config.yaml
vocab_size: 4096
optimizer: "muon_variant"
seq_len: 1024
Below are experts of layer 6 (counted from 0) of a mixture-of-experts language model. Rows are named gate (a neuron's input weights, with its number), up (a neuron's input weights, with its number), down (a neuron's output weights, with its number) and show model dimensions 192-255. Each number is 500 + 40 x the weight over its row's rms, rounded and kept within 0 to 999. Numbers have three digits each.
Before each expert's rows: a language model's description of what the expert responds to. This comes from a sample of Wikipedia text that the model never trained on.

# expert 7
It responds to: Clause-opening who, which, that, he, she, they and modals before a verb, plus some mid-word letters such as c, u, or.
gate0:519490539497483525533532540492540562468487505530479446483540533523493463553452524476528425448474454498529551500488507532536523454586543485530475454471406505516440511551472486519496565414436564
up0:506568514524513584494500431362443540483581468547531500505517449561558451503521523486540480509438468461482481491524527438576544497515483523478550482537505496479523514509484460499478498469572524
down0:509491425476541515545484492504469406507531487523509530449523469524489487488511592468501405520478540495501481534539496498501507525453531527530504507461535512506475538451456589448513518428434514
gate1:479465476545518538450518505504507514495546568477461452467516527507514450496571478516489511444527461564474457553549560507469500522522438519531544510485488447433531465525416437487538452426428525
up1:432456427522510431484510522475536529488484461518459565573530509477464509515446410548459525455483479491394500480518533447527465593453510424442517508512442487495513481465419537562407511546456510
down1:509481528445461493534480425459543501479509530507530486480599552471537522465466477513455451507509536506487588499495526532560545473498507430522505497488468498526459575514489451443495453533531488
gate2:509559462408405529456466509510499503521478496498496550475512511502543540529506482440486482491574456443442523506513549491565490455541525510494512438550519505486559601510497492497512506468510485
up2:552581461575535504386466454472493525560502505513540563509475473488541487475492507530561519530555532471533500531541524523458484558496536502528500551476544506499470541451504503516505489458517497
down2:549458525584562504465473484431505544446422439403523519524481507578478481525506489448495502513535539485447533474578453414475503556534479555551567487542557429468515481520501530481479485547515478
gate3:425438426468530538470503488516530455418546535531526523519473499489515485424532529463480555413463436474479505537532530433488476502579487459482465488580440498579561531501554473497570498532574509
up3:506518510514471464551573560511553567497453531494443587470433506448476456501481449521474571517519486494513512515459505502540484491422575515526497492554550499399583497496504440524538461473494594
down3:473527476600553442500493466502495496531430512495410490497482522523486479478474425500517526451457441517454494489569491493505418479536551522535500524530516564516504536511526525459481493490492522
gate4:497565478520523484571433472518558525439492458534534514511461506498489511420467474498477568451462505516479514447497483530525457381531504495392500503462519436510486465503558475489460550530534453
up4:531521601436475510468469488509435550537537524472487480474581520484519498556529500546502484496567545452447515524606527461499463528480513541479509438404445517517536503505481518563449656521568558
down4:471538461501519470450548473486563494466448483475502450492475473613512431566494550496495480512444453459549459490475607490567483481486509482506471445505509467476464558484523446514529437452457505
gate5:527473526506544484446533555403545467521425574558540493540519442511482546512535522528548485482500469430449521522471495495541408531470499551514502517452526533509491510462525531533526537534477502
up5:451473511545444475524511525499502494534519476479508483510537526522421422537461425526498380501453556524453482528526469531566522520457489557491517456516502437483544491510500490539465539534442493
down5:468506529552499472580490410453465454419451518494471463496535496546576549554554508419519395469457515478500421498509501512557479550521486521519482489555477509596497548595493596496516504502517511
gate6:516472429544397477447553507512431494534537517516545435491485462532487479460490490512531534544503519531594461507553405446506455483594512518595418530550517503478481586541438491448507500515476553
up6:512494463451502450525475443520468439491533489419468494508472498368507468517544496452546444495510452510511468470485505546438535476485398549491456549523470517479521452529484525512513462506491486
down6:472468534516485560529488498484494450592483467541464476523479516447559489525528486516551569483546476569530496494497458452482542475425465476535527368490522508488524441432496520567566496525581471
gate7:432488466498539558504576529485485460415511523524467495452508469572504477564421477543503542513510535501409501478512438438487444481506529480483551470541530498507464487464515439483491526403446497
up7:450555548510459511466508414516470422422485516495424481474540541462455520483482548469447505507478475493537467460482543457512509476508443535509547532473449561485508512466585470505465420485498467
down7:500488561515475497516505509504532482518523530475502516529556447568494553449505550478539562499457517515495518486501427452460501446494528554475530573487404479490463549520568525545453516515576488
gate8:530500522472512490460453497485561491546484466492557532518501490511449505486468536534477479511497477558521420512498535499427515464483509516503507502455465535509460526490519452453455494454538531
up8:517422537539512508541477472548477480530480485521565489485552534488436470429478467504591481506449468496438498488557481570490482477551518483552445462488446489478575575483487457535484488480470460
down8:512431584542503443487546500554523521475407512473511550506415503530417533515493488526521477534485570540445577512561480479490547494436500498431510478477512452475508553490503545521519558425475556
gate9:534507439481451438477475505469583488521503482554440531536542495478517515549482511511479505558446437481467525497485427530484471475499480468538447548561489477542532540547453520475569568528496495
up9:501519478497505466541564504525481534472511530491533495509493454467430564493493499496512486523447506521540489484512472556465551483553512491554531543424496507563473511481470449443492439497521496
down9:462481484572432478485491454475554483503479487495476499451539468473501531595478517549530486478459538504562502483500519550521487513512500532532443523422485474497507469588496449509474455496523401
gate10:501521543514493528481563478521478523483563453564524518587588577474497481530522510483526497480559448573468520459513499479505540529434489516484505495545461469400519488496449514506464607560517515
up10:501454504428481457542387475516531477505459507498490506495515495504471566454527437468432418470523552509513520541522432520522432426545495485534506553550483528450502511491508472498510490514429517
down10:506490489521527482543455485495517441444498481463511431473476486488481485513533512459465591474561546523496428498492545483467511420442479518496460498469504533479419435580571517525489451458488492
gate11:519536444507552575463531578523482440505521555468507487557503496550485480456523477575488516488497504450470507450529508509566525450529500459429581481535483559546476518428479444483476429563432489
up11:440500453479584460575521469466519458473494530434519554563484449506434524566538537459494469432505487476515588499468488417484502585503484527482460479525506416513503522470526518426438458588508568
down11:512482588481529509471402495526483510510439499476517506489511497484492468394502433507464471489476461452476459527584539482477483528473438562534578438550476532456492543504527484536500510512562491
gate12:537498516465451472520465501574541448499552496453549603485538531507545542386478530439430537466520530406468571547463478467510473469523455565464489504517483473528484549500424481491488610521511500
up12:545520476419474454553523478484456499409512509474528507490551423474489538472512533562495565488530519515502545501517472536444516433462509494547556472525549552457467564533492439445560501473510545
down12:465440462486514556601534543524533451533495513537522490531568502432489486500493467456511509547600483450413493508501544485519541448477497445401510528508483471504515500528462434517472521474474515
gate13:462598582473550517512553536520528436494499393464501559468423469520512544483493491575460476482538415528446561498538499465515553470471490504473482537486423504529551431468489551419546495562463515
up13:442437563517499438448527465459454536493511486512480501457558447451463525496506477525463559487554479438467476530482492494439530453452554487446525469521465497510483526491511498531484599525527400
down13:549523437526528513447482492550507450538484505512489531463484530400411488609526468511507500431452496509546499484489543478490534544572543521546494538517427561526516535478514445434455545583517561
gate14:475490506501475462495492485440515544521543572527556499490460440486434507570505543470568531506477540479496461513533462513521482528447477524583487560524525501600515502522507471515509494495500527
up14:499502534511493532463502477388497486523500542455439450578461487495438480406499526579514522472544457535464558434517446531478506471439508520508456461505457456444488582434444518555533551522475481
down14:524458548523553483421533441466506503511430489529529534488501549483498446501482461527554535517546424503528514465368561452538552469479513511492519522476506447536543522537514497491536500498498416
gate15:445465408512508449485541492519494462560510541495478585530467539464543522530480449489583536493524485425515502499596552523483546472471438410544456461578431505450466487430454472470488513469483539
up15:422503523518565527505483568519506436413523483561460470507468611463480467524545461400458510494482524489558489489539554479500594462476476542487527492423578493547528427483529438481423435493423544
down15:481540441489486515545524520577529557471489553450553533454460480495473480497513508583533437523518445511522460494552463515535474492505480431459495521438449531558463507488465508519495517505468530

# expert 8
It responds to: Pipe separators between cells in sports and statistics tables, plus prepositions of/at/in/with and name starts like Mc, United, Los.
gate0:463480432469507494523532499494570514457504498522447437480524533569444520478465499538547514530545474503494458486552566530503497471556447504504508483517474514446494382525480348457545532520453450
up0:506469584532450556503513480501487513471485501530523436563498487545407513436491497507521507413495526491464460495487468513506475557486604548479514500546512510441431510383516524410472445535531511
down0:479533511487473495439449527546516625518427470494520553473501492534468470530513437455413471475491500560524485495522500504489501465508490474478435484515416509490490549496522536587486439464546536
gate1:532511523495473441504426537556502515505600580432543531480521501500474496556456543430492432505508560510448494461491475466437520493462479519466514512504458502463468506611574486488512535475470532
up1:546468521449492457532525479516492504487464492478460417507487460487556515430427513474487538512523463436493505547480517472509407558534471569512442479509556603519496452456520525517548506520535504
down1:445483525534445488433490566494539552528543485577584507541550513487500529513499536494519467540406508507491453412560561482488521503451483529537437468484516443503468501552515446450433536430499535
gate2:489505532440576525537467463480597453469548503523454555435531456539496508446521468435474481481528450523498501540491469406498451471518503506491541469542501473517551497514497535454501479454508497
up2:501599537386447439496536448533466498473490508501464496516472449479570472471475490507520518500529534507474546487506414439517480487458542546494544475477582491472533510463456495511492548523469424
down2:508475481497550538509543521469484516469502478431442476405499468535479501521464438456467513453455489479456485593498522486498486433515506469539518496521566519541501502531516469474472582567537475
gate3:489511453584480423434431403487484487537414532488509523519534577482414563488540539504560528527475547472540528527589496516508547461455570508525505501505455517477507468522491519476478497509533516
up3:499541535545564533449467533448424472499547522447527460546515617522459497434450436564462516531464454417522469453552591518483444484498423462461519523471550493499469562522500500446512504543466457
down3:485454474498540529493521533543488506539433471461471467534527549501461414482449519498506543504420424452526477500511474499516480494502476476522507468505523495470586493466492488480525460402475474
gate4:515523572524545509483503530514516398575603489526435487614469513462504444424481533509527532538523470535517475485486513461541543466505472499516488503505473528489525564424505527542492589502517539
up4:471502415452527510510527485527484468533490480483513515481574455599578470476507429477533477519445446498521543470554486546425460528447506490542558501521515528489505456546475536519454534482527505
down4:476465516506436494485538452561475539521561538517503524466476439570496446486515507488573443496575445454518548490508527487485508455502466532428526527484498526501450504473549493444420497501521440
gate5:512532501562551567528608492484492491553496518473479465553492496457540507574484605490547449479413468554483536443477442502514533487509497516535530421502517489480437539570517528496571436539453433
up5:504485498465474531517512522587480495541512477514561540531511565528504521513585471476523478501533470479531498463510510468511470498481457484543508440444520440490503495489561532493501515526506543
down5:534537441450456482514508531472443527560521512565598462506428478449413454460495505501490496543483514498459496462488490493477504540463511478486485459495489540506499588521477439530536494496490577
gate6:512512536498461499487557554461453483514520481572460532495536500558491468550514525499512499487497543576475477546459488404459479529535465500567546458524518443545496573489516477566508594471443497
up6:501537407429503506502442515560551478443464447549492581531471498492481497466489451443532534511490537499518473501478510527549408475480520516483511526532437495561457513527502540484547544521499592
down6:462404489465470490485485495494437568495491438498499587505520477568503489546583503484580471492497437507521450540479395480481453482604574495478487506437457501466501485503493499546436519489469439
gate7:456488501506482519546512485550494484458460496554482540535500496543504495561475515557505494486522446487405463521551479463528507533530477473446509466560574519506536548464486559431522404497457522
up7:454531438487490444541488552512513525477483563470471488486483524496452528514483495516443504497497549600585508584460452463489495499499461508479486433543524510502498420519525410522506520469545416
down7:531470479456469544471472499492550604566419580457550528460477488535483451475496498529590483428446533487529512451555430499446443460526531484526529463477478511478456421531525434568527411531508507
gate8:425556554469488557495506555526469507519473555472539516448522504492547551451433514451558524423445598557579564508479523420499432432530496553423496507504480470575527484469415529442526470490476511
up8:469442454429510494523443514506505502510524493515537492538497436500464547490574549473515475524503543452596558572464487520492482535398506424528500460499503542506511465512436484488478538535467537
down8:449539525551427515530459454541414481559448519465521507508523476455419493467486507574472550525469536467580525542481513495477478455539509516510519563480471492480468536497507502539548516445478515
gate9:450524479474475555506546493527546503556554488450449434462528534478505482453496488461526445494491524505509497548531587545607463416475519552458481470490466448540474538420506550522412511510526489
up9:575518512457489455418493507513516487523520524460485407488513515541535572506500498529475489476455494487475422455441437507509530517490546521580485549508489567474519532480465539552490543490479507
down9:489485434564513480527463521534468542505524482502536452490387535498500434447479479468452491537418525491517602525538386511476468529541530484481507494482494433512530538373472542522505530518447500
gate10:494539522481550485526449478494597550484576551506440474438554479456455547524574567445516504523524557469460513553522512496567486477466492486506482474529482493528489506456488471567523510574556448
up10:504625545575491484563470569569492461482552497437526531444531508485469566472485493569429459471466543501486586541517440610467462451455500455505436466522501525545499542576491463561511488553506500
down10:573527497615478545493473527577471502456463480526503546509482515493445468527525536451494488440437542535544506454461493557504456460482495487540527460484466528469482535467462532489522557456580448
gate11:433501409484466470509531512546515472525541573484495430566441542465547508377480569529469502484472448542581454490497470449466510508534455419480502524512516445453476473434433505419588504510551502
up11:515482436487484494521516481527546489568527447512483480534546514534413522546591480448498437441502478536451554561454462455501559544429467520519449486506425491512505397498576484504482526455465522
down11:510488539556512496504500586471572479523482506525542524520489527450528485489458527502561525510525523523482540524484529526494482492485517504534459615436499496444513496542523462563462481527453555
gate12:449527573500568495487487525535564539510486568525507455463497548539352508528532512483528502498488456546497429493474501408490525508499521465510428448473397478511470524457494507473480541520504492
up12:516520495519522510382480559424512547480497499477511473552484515486557423473424478592549504529528561402478570484513460525466465511461487407532521469509494532462468486489483469430458574512484510
down12:528492471439429509507568525426541517456512488425550456504560475487517448405536508455558525548461457461530540441512485399545485460435482481499415498450542454501467468473509508541520491439481491
gate13:489479543610522537525484492569455524513511512553436482474481554522507447554493546459469524458478463509429599536531456486486586566503553512504531490459507503600484567521522581516501477476495470
up13:551564513453506446483496497485517484473508500520498564529544471543465499516496553556469492511458516458435478554477511470517544506489459493381473552551414448513488519476553489515532507528501543
down13:528473480500544519514551553466535424491465438509572389525466547517548550499460449475491520498435521521398473629471536533461541478520525585515501507468517455476469495524514486510532543509488497
gate14:559487461512467453476545531418505460498457490542485490574493539500424497481534490411518475490489549596566448457476442429435535536495521528509512553472500505466447489536475514518491540507495515
up14:511463488524435520518543550481508484530464526501458551429525469470558560488547475480516464494563396458521512451470503530490575446512556513461561460511504498535546552554478541509461487572516480
down14:444490440441507399477526484503517543550434535520456518512521554481469480477517430414475466495568483506525485469426469377561544517468425495468513473504485491484489475518545465444481484409516449
gate15:448550523494546492533508522500472501495454491497533502514568519493515499537570486493577505552454474523469424450568549532494537484444498510454453595536519564503440551549519495501521450525473517
up15:569484492456529505484576516406519484497484489573514447501574448546546380499508490518555399527457450527459441450468517492519503540441495454481529533461529516472519535523595520422495560542500502
down15:527545464498509532479473459458632500471554490453500507553407495538454495526546433563517519522488418490497531426499506547453545460466464452527464496503546506555490447491485502537439475520504483

# expert 20
It responds to: First three digits of years like 201, 199, 198 in dates and career ranges, plus some word-initial letters like g, d, T.
gate0:539524554582493489557509502515495466472527497504525552499454518571463475509534522535536463525532500503574470472573515519471488492496512519455506459500522463492515475501539617466519529443483485
up0:505521528570489532502488566476412492524518419573534512520489553491452455559510452520540426513470474573520517456540518522563507527552509574494503508558513433481457542449510512514507508556537446
down0:500429362469477476564496541520538442512518522480530524547548477487505419474490435491528500461535544586499475502523456437487505381466492380517417472474517498439542485499458521538492542419458489
gate1:482549485520452534438531476477585481505493579542460478557509487517422495545517529509509460504491562529516418470478493548504505537567562605503517487499504551461431446458503461541548513483479512
up1:491478479498546475467440559473509547495504537611508508528448486484438498533505475439529447510521545509503503529488462454495456510496498460475506481494453551512485535504498415535533546516483528
down1:518519562479479448508521520471459458466463461428532524567484502523486499558552486460505436465485443422546508541552508504558501450506558482471479510549401543447481513463522420491469500493503448
gate2:539469541488523545449484580491530516501461534467515491515485507520526463519505599441475569544550491542432471457552519498464436473459525499485507548541454582466487589490456511570491475501478514
up2:487474505527605568468519575536499553494474484438487568479449479534536503525498501504444489471464529523460500429493513556522541485514573463468560524476501475569543505516556566607539514485467509
down2:493432536448534491558501471519548535467524547410541478535478452562521513597494499481463497537494517489396411513501483549488444449454502493491515486511441541558518451549499465496479467465571497
gate3:487497483520457460486473463531542470419525531533523593452523548506567482503496487484500467551494486501428498570452546539468488492541568481515506445432483454540473552456534599536563514473485475
up3:557489485503493517517508531487445473563471511506500461497550514551517575583508522482563449501553520516480476494470479440559501444533522519561444505520487482489518450593460494546504502506502523
down3:424533471566505480404511490485478481507475532520573530451517531427465476529505507461460515471500455555454422544562494603499591491518506534527463460500511488475529483543458534497461529481549521
gate4:451520536535521529482467534527535509469513500464481520609531509522481450573442417489489525527490471483511501517465530554604529551545502524505492408537518474487514527505544586498515455399538471
up4:469494429509545566531558471506482452453514536480483473502501483464523446513549528518461501512474506445544482456471512487567498533549455488502455512436481506572485467479486453536464419529498484
down4:516528519497556487443476492441587486455467528512509472470507507469521529491436489503452513537468537441513531503480505474532429523458488472512496605489597540515548431534477465469517468531386505
gate5:512542489540464532482435572545575475521520508502482516517501504516503535505484465485425522495530460488458461521477480430558479505460501446502489463454421559482562502513491519518508462531567382
up5:463492527446439460545551544529472510476537498575430500494482536484481527499436545535541560523530545505540423482441507474464534476426505386509491418551489510507533496555511518525429546521540585
down5:510502540556487416432432477537554519460525528542476517507512488500451471531469467433473484466444526465531466526456504512505473511517453481504541493525515461549563545479475469502509449448508543
gate6:455419456504561524532481533482486435529469525506521451461467482512477448523470495502429506507498423476488497453516439494424546515488469590561539481496484421513546514478503508432588455448493478
up6:516475472450436495458525524571467483509466502529444461518466483507497476566501516498537487499493466566564529441448509485486457413486491539482567517482415447471518473457546468528509486528466467
down6:526450546547533548470533505508515588512560563467439517463452489407491472473506520519460535581476567518403462489557517441556546533540513576487542471408481471490468495427508408554550572511570496
gate7:491568537569448497477503465537455468510532539451576519440469463463535530550488467458477526542464539486452481507453505509494520494532582526513546484492512533487538464488567422425533475510509555
up7:536480465493442479410465468507568491544527501453438509509508549492472449489504531514478488508490529499559502490506547461512511455480465519551436483498487499512542520514547468532456560510512475
down7:578475555481491421498521439520509519453464473499555491540494537523521490546510593462432545515487478479480515477535543501494381506493436530574471501523465419503531504536504496486464513481501514
gate8:537511498521461539515526549550516539408519505466485587496468551448489395514494508540550572457513513445454615503483490561514470514507567468509587493478506485483505494461518544528560500547423491
up8:477463477511543456497483499447494470508468438493511536529519521515478521483499478511557527447523512490471482474515471512470407548490491469516446428524511448519502529504445500466449487482570487
down8:537525491513433530431560529492463487459471517407508481498508458547519480537490489501533535530523495479558515432498484487476498453471496530512534483458475493567489522410549601457434520507459530
gate9:496540518508475503576492500484543446531461502499562525498442487576539461497530539551585448475538513450467437479583505564532439513543450449522476496524512578508552464523494414496550447466414491
up9:535454468528532501440512506520536596457443530443486601440502470493514512493492577497519492461560502494467488498466508484486431506456519487443514467496512544452536529503471513550480479514508525
down9:528544527496522407410452543535507502515427435482516574493523488529505509529522450458500492525537406515502558470494511523530508546500473541446524511422516487497473481547469493504471461543433490
gate10:426504514466457555482426499541578464456528457514525440459600513518506500424519526550495534485525492535486563499544455518486462523538440623491488502484460545453427549517428502448436487476553531
up10:433499571549494523492403530495525520544517468506497443547513506542487518537474512484481499521468536504471499413539547467458542433535453492499531476464554424574548505420523512545442523436471527
down10:510510524579486527522501515499466435490544494571599558523563515516487480581492585538531452531483543475497455426593536494447453482481525470554466499530482496527538544508550536509555528498552535
gate11:473497440514504433481463480472494519501500539473488469461454516552523507486540468510508548542503549530471493529491410473471482470476478491484474575545500477503422507472508497505503525483558600
up11:569435538542519570455451489497531535525474539527451511517510513532480525580543460501575520465452452561488418497500529469507469497585542528473499519523543513535523573502543478501535495532492476
down11:490445469462487551527403561483488505415444511523529506472470475514533556459527529477499571537519491601502498449504557518548495468451523480496470463579582448512489518479539551461540488487461536
gate12:485548517503509459510531540545441501482449456476450544575517505501513444477474490437515483532465616456419480431554513449504540492483534515495496472572496487534574498484539543420557478477453558
up12:522545427462536482569546520528492524544480624482529490546466453421480529479511403463483448473581459464546550450475514579543474451487541456552524507499499513502476528396534526548467579509498482
down12:484521494515449444410485555527471439524511471482495542489465459503535450496565554506477496541514461507472523527530451498589450493494589517464541511481489515484459468500502466521552486590505492
gate13:536522470544477491493458474556530559415504441520511474469581480534486506387498580525528482404513491498477572465474473571549485521510460451443477517469490542513532438578529532545499530495443432
up13:504519548534548472526458530484401533484528401520500558515565466549481460448495480522489526504423599523490488416462430458417474485528564447441451603485510528502568477495471483559466483459412511
down13:475548465499517518508503475469553508535423435548494484484523471539487475467493494522568497587511465453517500495534517587514527525534580514481511484425586523492507453498466500497476432456499452
gate14:480464562497492457499475492481540398423517465457561529493439540574533484471514479473488546481458512499510527515470533583482586478548516582456488463591467510503492512482557481447537545484484459
up14:482522546467490552474507455496493464449443489479490475522532522484508538469475525532437482435513491522493533451534533553520416451493511501426540451465528501471546483519538526512555484471534515
down14:502470566537556507491473442538531470554483504512535521476526477541448468501564538454401500480450528524567453480451479606506513500483509557463517509494587465409492509488470486502530417422570514
gate15:479485528490424510516430529466443456498459516472550457508503506587463426517530503440469542458511472503562456427501493467490490520469449540521551587527457486495473494448541451533563524518476457
up15:572486469544530558501448493542402503450496553560471485362520547504449549497432492435491490523516526474500558548441522536434482507516486480441451426517513497510493451500459471512500522487548510
down15:508459445517472468539508536497569499539524484414529534519508454475480491527533452490461534565482518482482517458506451474460462463512498481575503446493525463421475513513463478535438506573450512

# expert 14
It responds to: Inner or opening syllables such as ar, Ch, par, Mar, Con, inter in long words and names, such as reincarnation, patriarch, separate.
gate0:401548539454499517514501476513564538478557510558483481435557519492504522463513506474421536494496569531500472489524553509576482480554516563521547433500499516418552473495512533465508457455525540
up0:498590500486516523475499511500551493516461514529534513486445515523537489573506528485479498526452512427486627424425553528507424515490465500511463573537478493481454543549501492518567429513537427
down0:454541530469459503507526517513488456456529576469548506440507507500522503505527501602558521499593520513574498535484481478536518441555515494504543560460503486466466552499472523552556529462452491
gate1:452491543528501465573552472519571478561522507537551533534453457518470455538416479515492509449520491484465481509507564519532517477459584470483463538569533480563432597444540455515438489457439491
up1:431527464499514387460498509497415550502465481451518466515480495515436486518536508543505474551527476533550525476483495468443543459547543519480609510479544490500476511490487465517498454575455573
down1:458496468542534507586549503468492494542474513396501521510549497477537498517487526482455493561458445502456481515511510556513524491533490462573532530462469541553542564487526445495557517489423478
gate2:489454518526431556519453478494532510503466425563512565507427512558425447498558480552468528497566562452489487457476405483483500478467482485464543510522615485482449555500424493537511459438500539
up2:477488457528520462529475409492503483473539553455547496519520406473536533526437459575508450505472488486495525489455453440514435477518490502513445588523474467539521524395527486464548527498490538
down2:507466502509527427534469524422534496445537411491524554517431485542485465423568432511550451522488500498576545507503460559475493534450518485471529525541473497525515521478439456476519468517511502
gate3:478496555591504449522469483553544469562496490500483507562498546508527547513562462498479550512585494534467534490490546512477507437514516486507506487535496528478514464486559596532584552451531492
up3:518409421523473515545511504458536492457516456432521518537482494541545521499512559489503448430472545476549489512542530511517433506531451443520480472489462491477532543456508494491477531527495449
down3:458510511498480457473458486461481555498487501477561448516549517511482457505508519489491536446494565524490443456551502471507474505517470472495449560582467519447543469515526498516454490540565523
gate4:460575482522465498541512511511632454491507469569512517516482581508495563497478496490509552508453493494553535491490501541484542490562536500425523508543571510519448487475552523471545494450493529
up4:499474495457503495526477470450520541513569492505587520499603513481499501500513565476553507458497496497465547534524559480521537559500493483449519538437572469502453475453543517530505463497523550
down4:455501500473513493494477558568512494495493365512551503508511492581557598446511471454477511478459568499477580495533523523561488492458475480476474504502544529574510487416465462517558504502573590
gate5:446552503513427492458510481479558415597486538566500534492536407499475485541543539487546432445502557485488471568501453522507427548497531534524439509492543507537426483525472513535554477480463510
up5:527540554520555539487537473463510508487463507530452548411482458480549593449504536548548480544517484533446459544502461462462430477545524570496487420453511518470539504485554559460525523463500550
down5:547505608431418499499572552517489536500458537495493530483528485488507493536531505506493504501463529568473529494540510490531506530543465484511447512480446525417517480456560431486513428507454563
gate6:493485453480524491469586491469516440569520503481502545478526517457528488475521481421496602494473448474454530513415457509531521458496500578559454475541481508426524495547471555495477515531549449
up6:547478563516477544494466556428579485556470445566521545425459510486502510513485508526565527573597476486508541565480546498538514508541440503468491555479513514566518523521499508466534488483518449
down6:469600483539521483529506519558511525414571498535491408474534478466507547541507508408476536497451451528507496520465524506473516449549596542505533510482432529524494509473486522514451498445468502
gate7:513482533426522478515504487444478524533519464561500527471453448483413599548498524500476485546445542505492464437492528548510498484478439470466504525567518465467426522513508511449589425530537469
up7:454483537488477525433496446504550518515473461463496382512526477513516505463519472543482452520467442511492512419530493505489539522485484509507571503540457496526436490447479529495447488536576474
down7:510542473514506530504524499485457539536489514487520519504510473493505452506511490501443471520523450478559533456505491530455459544527507449506455484541552530535502515508506588430478499541434485
gate8:479483544598376481488439540495450496484522429479470547465527497484572540530499498544515505501575480466461481477476495500550502459426530491520490482595528499500474518471457471518522518491450517
up8:465460472506449470508534503474579518535447513465616446470497475437546509481477472481475467499537531493531520452523513491566471588522601461440476517619555566533525496469518523518537508464502533
down8:515537532421512466511517482544447539525543414501546446479458519448456510423431498524482489530490473487541488432588558528467478488501510497479506475561519504440503486477537491476454498433468452
gate9:569558445497496500456482496451525477522475442438502541508542509475504485546542449472511419520498466564457423536521527452458418540533481542473496457489532514521468483454481431510575498506562523
up9:484496437500493533397531522516436455543534528545460440430504558453509534585528512507473575513552512448545491564461536485522493457462451496512502488551518554534446520578492444542525498562473505
down9:436461427511505480513567538505465542477499518548464515495464534493484459580555460528492546420549477490469545564493496467522510465433422544506447453497530488519508463482468524365431522439463506
gate10:481471559477482532518488482433544477472496542493450450555513424612452574506494473439513470516504533536471475514508557404481564453447501513519480574548493532519607541540516547539525522487583491
up10:504479434546492531440456457576456519574504517482525476463487504470453522552563460459491491507577493504474432460443398467528405471591458479533490543465579502506573447494575486483512433504509612
down10:515442490466462478436434534561577503542500419471538469568474499546462541508464471483532413497513467497475470515460561475486480481505498512533594525623460496503468453567463525428539521424435525
gate11:490543561446531528476465446460572441530522518555505461543467466484519511485519554430519461480535479494578526501498562449485536468515524470460503531539515549473473473535498505507518494478524445
up11:487468514502524434496580479474510526446491528458544507545545498465468485611481517509429473491523467523524496495427482493559517507422463505484504468508446441500511542505476485483462450494544540
down11:541464520504570461406478556536558494507447495457488536534519468443509492467563529468398531494477501535481533520554517564469497562558475467499555472515529554575519466533466570503536506589538528
gate12:423433544565440483521487559544523603417500466576444508524443485571519426585499510472466497519623436501509539507479495528489468553495449461482540553461518549480531578515525531465470566531515514
up12:466498484562499513464513576527510514502452478452406528454524456512507479521526533492479507471453530471509478542532481430445477564482499428493565434563492574490503544603504384500486504544547557
down12:553455507490472498438387531486584552529508475473463520524488465506414477476439525512560546533521422468456459516478485466454474525521422455536482489508471495495449489547473465525527569518522553
gate13:451527482525464422430556487513451525532464596480523474538504533509528507513535585509538467474450515490535518439525527526476546470577449458497543426528537510460537450536476494509518500548478474
up13:544492572473537484498540499505503479573513516497531464562535499511517394516500486446558471533444511482482503530544494430556510527545512511525492484508502544498522509496543509560534439501527400
down13:525523479511477526525555528503598505562503579471550542504457473520512480457459504541472486502519441521423477472521529426543499440553517511525541507529454519520444600474525501501552534536534470
gate14:552477468583449500440507438556486447569508494465524481534521498538446514486503437408483487463516497472479486502519502495487494441491499532533462535551489522523537481513482518487415504464538481
up14:538467468498498474491542493538494465512518510506492460505497457474444465530472500543513504485518543468571464456475479495491505425530567449491540544414479552535496532544489565480530532531487542
down14:514544515478506445532529453531550481494432450422505476492477471515505529491454511511423461434495439502528442539458492519474429521513445442509476517530517533455412514462497550472508446544463515
gate15:547516492588434539480463515488499461528481496513518512513525469438473434573568500546496353503493553493426498500576495531502532501483512551572503472476469472541590479567544489481546544552519477
up15:518518424547563495570520503486484456522529484493526557499610555467504456522523484495530526457458463497519445489469514523533404553443473550453546515497483485490478480513496470509418510485458518
down15:491485576464524460463553535469515522566465571463437565470541558512585497451521510430533501510569463507496553528481573495471501489512492511524561464461556543495472519447459476527499467465468515